Below are experts of layer 3 (counted from 0) of a mixture-of-experts language model. Rows are named router (the router's row for the expert) and show model dimensions 0-255. Each number is 128 + 32 x the weight over its row's rms, rounded and kept within 0 to 255.
After each expert's rows: "comes after" lists some tokens at least twice as common just before its tokens as in all text. This comes from a sample of Wikipedia text that the model never trained on. Tokens count by the router's weight.

# expert 47
router [101 121 150 175 164 102 164 123  84 108 131  73 164 123  99 111 119 143 138 152 159 140 137 122 147 185 123 202 128 158 127 166  94 126 123  66 117  88  56 123 129 131 153  67 160 151 154 169 114 166 211 179 123  89 128 110 162 153 156 164 145 149 146 114 217 176 138 116 132  88 136 149 110 190 162 157 115 171  63 101 149 126 138 146  82  87 163 132 118 104 137 115 148  81  84 138 158  89 174 163 108 154 133  87 188 131 128 143 137 143 117 174 128  93 140 139 162 194 166 105 115  80 190 110 171 131 146 123 100 105 158 112 148 103 119 140 112 126 170 122 118 152 154 129 157 125 125 180 176 182 193 165 129 153 106  62 178 119 153 154  80  84  88  63  82 191 120 126  97 146 130 139  79 158 126 160 132 144 125  92 124 156 142 111 177 157 123 145 159  96 131 148 112 117 154 134 117 190 132 139 110 154  95  97 144 153 179 132 100  71 143 161 122  82 126 134 209 156 120 104  91  73 133 139  98 132 122 102 120 146 118  70  80 195  76 189 104 155 106 121 120 157 165 142 134 142  49 120  93 145 126 142 120 116 130 156]
comes after: " of", " in", " to", " on", " for", " by"

# expert 93
router [173  96 162 152 141  74 133  82  94 189 144 111 193 107  93 126 115 163 192 142 135 178 148 109 139 150 139 138 140 173 125 108 115  78 153 125 154  74  75 114 100 148 162 106 164 117 148 176  80 124 172 125 132 140 119 121 136 159 118 126 171 159 114 129 132 164 162 142  66  84 107 118 124 180 144 131 171 102 121 173 150 140 103 181  94 125 136  91 118 141 167 103 120  88 120 201 191  50 149 141 194 115 141 130 198 127 148 138 138 110 134 106 120 108 130 115 116 172 123 140 136 139 148 113 145 128 140 199 122 180 175  84 167 131  92 140 148 120 183 138 204 157 116  91 108 100 103 130 157  89 119 146 141 170 117  69 153 139 129 177  73 100  93 166  80 108 116 149 150 138  77 151 182 165 179 179  93  93 161  89 140  94 147 146 198 144 103 130 152 132 171 162 154 107 103 130 145 127 149 124  59 169 160  98 145 117 149 139 100 121 133 123 104  93 122 147 179 112 130 133 102 110  85 137  75 163 146  96 154 142  54 101  95 142  63 203 108 137  96 142 166 112 143 137 120 218  76 161  77 161 108 138 128 126 126 162]
comes after: " of", " in", " for", " to", " on", " at"

# expert 43
router [131 109 162 103 158 132  64 130 163 129 159  94 116 122 104 125 156 138 128 160 148 118 125  70 127 147 165  99  82 138 151  74 142  89 165 136 160  72 120 163 101  99 112 160  66  70  62 162  75 121 112 142 136 107 131 103 104 105 127 198 125  99  94  97 101 104  65 127 126 106 144 100 135 140  60 151 130 110  96 172 132 129 149 126 114 175 157  95 144  90 141 179 104  92 109 147 103 124  80 104 179 102 141 147 128 138  96 140 164 155 177 137 139  97 102  62 119 138 120 147 119 128 115  95  67 131 134 194 142 161 154  78  90 126  71 167 122 125  67 196 122  98 121 194  89 138 166 140 131 101  75 130 187 141  63 121 100 160 144 181  59 142 111 128 138 133 112 119 144 123 112 123 176 140 147 152  98 128 131 155 108  96 131 170 137 132 133 103 163 146 147 155 140 121 137 183 177 132 118  76 175 181  97  66  84 151 119 176  53 199 133  93  89 118  72 116 110 118 139 105 164 124 154 109 154 147 182 163 141  91  68  68  76 135 168  95 132 141 147 176  68 197  83 126 153 125 162  82 133 120 125 142 140 150 130 107]
comes after: "-", "\n", "|", "==", ":", "="

# expert 81
router [152 167 153  83 109 187 158  61 132 107 142 117 133 110 135 128 178 130 169 132  94 156 132  90 171 119 127  80 146 134 122 130  85 110  78 145 136  91 128 144 186  89 181 158  75 118 109 151 149 107 136  76  84 125 144 103 121 114  69 126 113  64 102 103  73 149 195 147 113 171 109  71 157 100  94 109 192 123 156 105 148 127 137 151 108 151 159 100  98 121 133 149 114 140 134  56 119  86  80  54 115 172 100 147  88 149  75 173 157 137 149  56  88 113  97  78 142  90 154 113  93 102  67  91  67 113 130 166 135 167 155 111 129 148  90 154 146 121 114 169 116  73 114 139  54 140 173 208 194  94 157 131 133 197 119 128  84  91 131 163 157 165  86 166 133 172 128 173 130  99 160 116 131 145 166 121 167  92 171  68 176 148 143 122  84 112  73 139 177 117 164 146 137 118 120 125 154 108 145 113 111 164 171 114 121 190 123 131 122 103 148 128 104 116 131 131 110 104 122 164 114 139 132  99 135 146 100  77  73 132  74 149 147 104 140 159 160 177 194  85 130 132  89  82 150 133  97 125 170 101 109 113 116 131 119 153]
comes after: "\n", "==", "-", " also", "Personal", "|---|---|---|---"

# expert 99
router [161  93 167 149 111  62 105  79 103 167 117  91 192 132  69 118 142 157 151  85 155 163 132  83 132 155 166 174 140 142 111 141 121  87 182 120 151 138  83 122  81 167 157 142 182 107 178 170 112 125 167 122 106 142 159 104 111 118 148 126 170 164 140 121 104 153 152 122  76  83 117 129 121 185 175 143 165 108 136 173 166 142 118 220  96 101 152 123 140 160 207 121 154 107 125 160 171 107 193 149 158 143 148  74 222 152 131 163 152 118 121 153 120 107 120 124 109 156 118 117 116 138 170 176 167 105 154 196 136 211 159 136 155 140 101 139 173 153 179 152 207 151 127  90 118 115 102 110 148 151 122 131 121 140 119  79 174 128 102 178  74 104  66 132  53 139 144 152 160 138  82 173 149 149 137 164  56 111 151 118 143  84 134 139 176 129 107 128 126 111 125 179 146 154 131 123 154 124 145 154  51 157 179 109 138 118 164 133  89 132 109 132  75 110 129 130 191 145 148 116  94  82 105 114 113 169 125 123 180 140  99 108 102 173 127 188  94 169 121 126 148 108 141 134 124 193 116 129  78 162 130 145 152 126 120 156]
comes after: " of", " in", " to", " for", " on", " at"

# expert 18
router [ 99 130  79 149  96 143 151 126 134 141 153 133  63  92 172 148 106  98 124 168 156 129  87 153  82 125 149 151  91  67 118 139 147 142  58 154  72 125 142 174 106 148 101 129 116 125 136 158 106 115 130 135 116 156 173 145 210 147 105  96 126 122 122 147 147 195 116  97 135 144 121 149 157  84 159 128 184 113 143 115 156 148  99 119 135 148 114 120 135 124  79 124 103 221 112  82 169 156 160 134  90 105 146 124  91 155  61 164 133 140 140 176 155  86 157 105 134 122 129 143 134  91  97 116 152 125 113 168 163  81  94 115 166 126  92  99 118  90 158 156 120 101 119  65 158 127 133 155 187 132 140 152  85 100 146 157 176 115 107 107 115 144 178 132 147 181 113  87  53 113 177 103 103  80 163  52 168 132  93  21 102 180 159 104 122 160 195 176 136 166 179 109  70 117 122 145 145 151 125 157 150 129 170 103 155  72 139 158 130 106  86 115 139 124 160 126 100 168 108 132 105 168 137 101  84 107 119  89  57 104  79  84  94 176 120 133 199 173 168 121 122 144 128 175 145  83  98 108 119  98 137 123 180  86 116 101]
comes after: " a", " the", " an", " A", " An", " The"

# expert 67
router [132  99 140 167 115 139  52 151 125  91 111 131  83  89  88 116  77  92 158 159 112 112 108 125 147 126 178 182  75 110 112 164 161 125  93 140 106 177 117 159 150 187  91 154 120 171 102 167 130  67 147 119 130 105 162  97 184 191 156 142  90 108 120 162 156 134  56  91 169  79 142 144 122  99 159 142 117 141 132 129 144 134  59 113 138 164 153 166  81 132  84 138  97 166 120 132 111 128 161 168  94 151 144  71 146 153 126 151 193 107 140 152 150 126 144 123 164  85 103  99 129  88 146  96 165 128 170 123 211  91 180 146 152 104 130  79 116 106 157 106 146 134 131 125 148 112 110  98 101 184 141 136  93  63 121 138 106 125 141 123 134 119 161 154 149 138 103 112 106 112 156 141 119  50 125 146 140 129  97 107 111 110 132 121 107 177  88 189 157 128 117 163 144 122 157  69 133 176  96 107 177 185 149 112 131  62 116 181  36 120 129 143 110 153 149 100 191 164  98 172 122  88 101 172  56 139 123  84 164 157 154  77  85 143 154 125 106 127 139 133 135 165 100 204 162  81 112 120  93 157 101 185 100  97 158  80]
comes after: " the", " \"", " (", " a", "-", " The"

# expert 125
router [137  99 110 116 119 128 155 105 144 108 140 173 192 138 122 155  85 139 104 164 164 164  87 132 150  87 115  92  97 139  74 153 108  91 104 155 175  82 107 163 126  82 185 166  95 157 139 109 108  96  87  80  91 118  97 114  84 159 126 110  96 104 109 161 104 126 165 113 145 145 150 152 121  91 146 148 138 106  85 125 137 143 169 104 108 146 138  62  91 156 118 172 104 100 101  97 105 167 101 168 194 105 162 126 115 175 112 156 129 175 169 136  71 166 121  97 155  92 152 102  78  86 108  83  77 141 166 120 126 124 171  83  87 120 146 174  90 147 103 171  99 150  81  82  66  93 159 149 124  99  91 162 155 142  92 170  93 159 100 111  81 124 117 156 126 131  84 109 100 169 166  91 162 138 175 151 148  95 142 189  91 156 167 163 108 149 196 168 172 149 147 121 102 109 163 159 187 167  92  90 160 162 111  93 165 185 143 170 115 154 185 145 126  99  90 133  88 139  98 128 132  91 115  87 131 156 141 168 148 173  99 105 121 109 162  63 157 184 167 150 152 161  62  91 152 150 130 112 135 124  69  76 149 173 169 108]
comes after: "1", "2", "0", "|", "9", " June"

# expert 92
router [179  95 109 160  73 105 149 128 128 121 109 145 133 115 118 180 107  87 176 142 121 133  90  79 149  57  77  59  86 100 152 132  99  86 143  54 145  85 131 156  66  70 111 141 163 100 135 136 114 119 153 120 117 128 141 106 133 136 136 108 106 123 132 175 183 118 151  69 181 144 120 118  45  84 126 166 144 148 107  85 132 127 158 115 142  99 144  83 112  93 143 128 117 144 103  97 140 140  60 115 109 179 119 112 106 104  85 158 131 122 166 182 111 101 144  61 102 105 177  77 130  78 118 130 112 128 179 145 160 128 129  93  99  70 146 111  81 116 114 177 150 151 148 107  98 104 148 121 149  90  78 144 105 171 124 148 136 151 123 165 145 187 168  90 176 132 119 145  65 150  95  98 125 189 115  77 123  98 182  84 114 163 110 140 170 156 154 142  94  79 104  87 196 136 149 140  65 102  91  85 121 154 128  90 115 117 142 130 123  77 115 139 118 137 126 168 130 144  89 178 104 120  76  78  73 134 168 157 171 133 120  80  92 146 127 186 137 118 172  85 130 141  78  92 124  76 149  99 128 166  96 107 171  50 153 111]
comes after: "'", " United", "’", "(", " other", " d"

# expert 55
router [146 132 116 158  80 193 104 117 143 101 120 117  94 151 101 124 122 149 101 110  87 157 115 122  99 133  81 103  96 143 161 183 100  99 110 166 197  93  69  91  49 180 131 155 154 128  76 116 110 135 110 145 108  99 118 135 142 189 177 149 117  80  64 154 104 128 159 177 177 165  67 138 154 155 127 137 179 138 133 147 156 153 153 140 184  94 175 119  95 149 101  95 146 101 117 134 147  64  68 150 143  89 130 203  86 152 115 136 110 139 108 111 116 124 102 137 110 116 116  98 107 141 119 138 129 143 118 110 164  59 166 120 109 146 168 125 126 133  76 173 128 161 119 103 112 114 128 157 184 166 115 151 130 193 153 207 118 108 135 172 137  75 119 155 153  81 162 149 126 132 121 197  92 161  69 147 177 140 152 101 133 136 103 133 121 159  85 115 163 127 102  78 162 164 170 170 125 126  96 122 202 117  79 107 123 154 101 177 146 185  73 149  79 129 143 200 133 153 164 141 124 189 113  83  71 164 142 171 149 136 121 144  88 185 171  79 182 105 129 147 104 149 111 125 169 132 157 131 109 122 122 171 139 105 170  95]
comes after: " P", " B", " S", " R", " T", " M"

# expert 113
router [129 113 103 154 112 168 133 103 165  85 147 188 121  95 197 165  83 101 121 126  74 119  74  84 140  82 147 128 148 128 108 139 115 163  94 143 173 137 124 158 103 141 148 175 141  67  84  71 145 141  93  85  56  83 160  98 133 166 115 128 100 125  98 153 125 118 147 147 142 113 113 148 144  84 112 137 132 144 141  92 108 151 190 139 185 118 162  87 155 163  70 115 153 120 142 187  82 136 109 154  98 102 109 147 132 150 131 116 135  78 159 131 117  79 174  91 175  87 130  78 147 134 100  86  89 140 143  50 188  83  88 106 138 151 121  89 145 105  91 126 119  93  73  86 124 160 167 220  99  72 117 163 146 161 140 137 200 113 160 115 159 160 120 146 117  85 122 133 164 175 103 101 149 156  85 111 176  97 100 112 158 138 155 141 147 166 158 123 166 160 152 114 217 121 143  95 175 127 142 134 114 138 157  76 160 153 129 154 134 201 118 158 101  91 148 181 112 125 189 146 122 116 136  85 112 161 101 150  88  88 147 183 102  94  93 129 149 186  90 123  97 143  96 132 115 130 146 194 142 135 121 155 182 172 136 151]
comes after: " G", " N", " H", " E", " L", " W"

# expert 2
router [105 131 160 115 113 135 105 173 100 122 106 165  88  77  59 153 154 142 103 155 135 145  63 129 122 137 149 158  90 123 103 194 162 131 134 185 160 156 156 158 195 147 114 154 168 156  96 124 101 122 128 171 154  88 182 160 170 175  93 179  75  95 105 135  83 136 106 126 129  96 159 144 187 135 148 113 146 119 140 100  97 167  88 142 188  94 159 112 146 136  72 171  62 168  94  71  85 154 139 113 154 111 109  86  76 145  92  83 164 101 141 128 139 137 101 127 156  82 145  83 102  90 132 121 128 132 151 150 207  89 148  90 134  77 144 109 128 112 105 136  94 153 119 131 171 184 128  95 100 155 113 146 102  70 125 187  98 113 133  94 125 162 158 144 204 178 102 133 140 149 185 128 143 133 158 120 145 159 126 105 104  53 156  95 133 144 136 146 141 143 130 144 132 106 145  63  98 113  81 115 193 131 119 115 137 155 118  78  24 110 121 105  79 120 108 149 141 150 113 153 157 146  64 139  68 125 130 119 153 166  86  91  63 172 135 113 155 141 116  68 159 168 115 126 133  64 125 155 118 135 136 175 137 131 126  73]
comes after: " (", "-", " \"", " un", "/", " in"